config.toml
d_shared_expert = 64
router_score = "softmax"
balance_loss = 0.00342
norm = "rmsnorm"
beta2 = 0.95
dataset = "wikipedia_en"
Below are experts of layer 2 (counted from 0) of a mixture-of-experts language model. Rows are named router (the router's row for the expert), gate (a neuron's input weights, with its number), up (a neuron's input weights, with its number) and show model dimensions 0-159. Each number is 128 + 32 x the weight over its row's rms, rounded and kept within 0 to 255. Numbers have three digits each.
Before each expert's rows: "mostly gets" lists some tokens that are sent to it at least half of the time. This comes from a sample of Wikipedia text that the model never trained on.

# expert 71
mostly gets: " H", " L", " K", " W", " R", " C"
router:125094158143150148091139116118182152126134166158169079111243092157194106105134036118140089111159100102140102127172165106145125113087161135102120093113178144117147117144123125078154143116124119125106086149094115135171088122136071099150096128142151088153125112137156092132118154164125146132223151138167156094142095143113167157212168076106122093115203166109162138151119186134193094151143150123131141133107107091153168123113118116163170063105102129127164125166076122161073132078162117
gate1:112113108132122150130106051121127171110100094073133080134112142165091170100132120079104088114099143106159129133167133089110083154165168151053156104100100116113104093117142100138132097149078118168156135119082134080149091137159079125100068134162152130076147100172089117145141117166155185083127160187127171055085156114163117096084168114112087171083118161098124222149159104177126144127167073183164098133124136192100124128117191140133103107154116099099134158119075098112178130098099142
up1:134167150125113082139137196078133066152135159145121196123177092071145074148127116180130125105144122165134116130081115173153164098086074090170113097164140178112150131139178159120092160092169145120093130094144168176137151118132176144171182101084092128170124138097170122108112105120117049135145096130124120171145101158099154179147051152124180084159183103106185085110120129109109147122107174070112122122127122082147130170119081117098126155129179160142099086194148157148108102131173082

# expert 8
mostly gets: "s", " of", " by", " on", " as", " from"
router:163143115142110117151089122091157136129134128076163111134125129135158122072140083128111122168102117150108092141102164073121153094094169102132031088142170102131136103147157117076148162082124090096148098049129191118140141130093119175150133124128129175146200102096120110155142142134142111158147131152177221122190171113121179141138138097164150117125155163131144173138129097123172127204118194085133129162129085160193162124111132145110140018077108173137154104159117133087136118112179112
gate5:130078159106136116125138163098115168138133140135071111142126157091147132110160175113071116080112117146129073098128186123142134119111110142075113166133140120093104142124101117141215110157119068138141140105157136121128119064116132114105080074191151162161188101142110134046175148102112161142124169093098115120173114138123131091146170145156100110149170127159114055195094160131186159120178216152149105170090154124120145116089145132098149096146143124148091238136147061094110121150135165
up5:160090144115145102094119168080120154112123121130100110132136155065135125146205141120099159138118110147157106086129148140146137105139142149076134134143111138076147112117102149163179137170133078111111139109186136108102120083121159154165113077177140147146183092142111147051154122100150172130081177118096113180147125168117150107129146137170092091175203132175140080181114153179161141137183201127181125176056152140117126122104153136111127085157167183151088213137121045096143104148126175

# expert 78
mostly gets: " h", " a", " d", " t", " r", " g"
router:181133113128122122042135129105102138102200188171165065083198126162212129144083084153156039144163132130119053121129162123129146087133180206115078066134165141119179106142173130116132157072123177122088102130088160119143103156099048167122117117158097117164144100091113066128119123143168109132137120154141132137118183129120141181142158121131104115113143131175131136136143172132156128148108134110165148109102109128163122156104151122113156081149108115133143095196133077083096146144112145
gate1:129155087130129160085123145157162149163132179124176098110210160092124139140123097102181088110148101100095165165093135110093165114128150139128162098154133156144130114127121126097091109107142081152132091079096093159142185110123102084109140108129213148128164159139101099200127230111088168112177159103155120142153143142119128138157202073069141126114165084134202144165158123129114138149111060162104069161086113109088126092137112150148162073100146129081133202159129108153124136126116079
up1:098178120103178165124126125124171129190153145145131063113190170096141099159130106107203056105191156134127146161129096133078182095126137111126138102134094123174111077123102163110030103102125063145158095098091128103169170106127129130153154110102182124110141152142122153182078187136135164066125165102114135131118155138083151189140169100086115150107190107100194132106137120120071141164113076115125068164100136137088135118155111139184145116074139136101116191114105114133117119120106125

# expert 2
mostly gets: " c", " m", " h", " t", " l", " s"
router:236171174180142124102080107115177105126144183124129100079140129155215165119133124164154065155158141119111095128149151084178102096107177185111058061106148125139135095170111139103152127094116083145089142091112125116167070158109061140168169106127099129180115114086124118119119121112195080139153150130122120111120115132106163160124110096100161125150180140147156145084117170112195151179160113090114107164103115134133130145069108146090189117127105104093115080181133110135138096116135096
gate16:115091155092120072119124142105141163163098080135108171098132128105184079088177106108114195070149106128141144094182090143094138116173121076186161141125093153121119158132143145102161128165141160151174159129142164183124146122141101107102111158135131121110149150134129213144162099193075132126113123051158133175141096136098189123096101100193147077160117131165139086100088106093192124142121141074151111093130147123135105092124160113173175082105109130160069168057125112188125114142187132
up16:123174058118140115140100115115048092079112135122148042144156117127054175143115104116146065194098142096144119154066155112159136128069133103114095142118113115083121099133114102162165129066154093102143125094107101073160128091120142162164105114123169162137164077102138034139109139113140118133180135202098150141142125118169122129172118151095139124098162137131141151166141153191062145154117180169109149132138140110111131144113131167086084094080127119061172094169105130065160125107106104

# expert 7
mostly gets: "N", "B", "S", "W", "F", "L"
router:110153169144092149090123116101126160098147151090154029110163107173122121110113069162156089135097191094123086112185147139093077119098195150103148126108150135124134084105141185098153120085174109065115115141110104140160119125110057132147113202120139135168182087150186149102172088188176158141183141117131111078112124105165153164176165081073187114112100179122134154125132100111153084179142114127151100115153129167098145212142141143124133140116083122114099161133135112136141146071128133
gate9:086096127137180162125177082132108144196137080080156133155154142183154070121132088094112099104134122097181149145149137122119095127128137144157170110164108120079194131143111108078101099113150113109115154118149125175126186108138124133142110177151179175096094214106145104097082100076153103159166094112117144082133155124192047143194146120143148172151138148115165185155130103112139180161118114092140179145161147142127100223147130082065151105095137118161135134134119105135082107155070128
up9:150142136150100165093141162151140152148104083076147135092181123181147102130158092120131160105189118091214119127110093123096103130136180146145172071144147125111194222135129112168176131103170106137121129112163131212116118123115120113106108153185162191092127121140163104101123101114083111166130136107113151093127111155171015138178112109167142127110125123132188127099118100129158166174160155115203159192116156108101119122133145129100189082116116106117105179106105086101108115151098161

# expert 60
mostly gets: " K", " The", "The", " v", " Y", " V"
router:132128205165187140042142165135137155088150177115151107142188101153164083123091067077097113141162117112117120151151148141134074146102144119101125134080145162102179106155129134043160139124095138096050128105073110136129116101095099106172141130125131158147153101086123105100118148106179128153199139124138127104118146137138126123142161085088128084150151167100178110141133073139137128135111148175160196103175037139117096217103137118088177105108082169119095130146116102094111102127149092
gate2:089173129098131163077067111069098112088160160132187180110122114127111097093131115167105094140119130081154130140148062130134067146122172116112131091164152223066100096122139129131138082126044133098117092058114127126122173153122104110172146093176069179139101097114143132155136081131161167133152132170122108106069152104084163137094132139084160118085103156083165111114147127129109188088155116169113098147077075108149153131157115077154102150079134117086102138130130080088136163087106156
up2:124161139110149134096069110078048108112127113163184207144124068142087091108170159154099126140114116091159157081149048123115059135103167103098116115150173157106097156100140118099144097123097142138096127076142156137092175146158113120167146050195082154100079117116101139149127062166135166121143066166126148140103165093138115146112118124091159137110087180077178121136129102126117189109142094133145105128121115128167128153131131049140084135093173128084079154122116073084125138117150166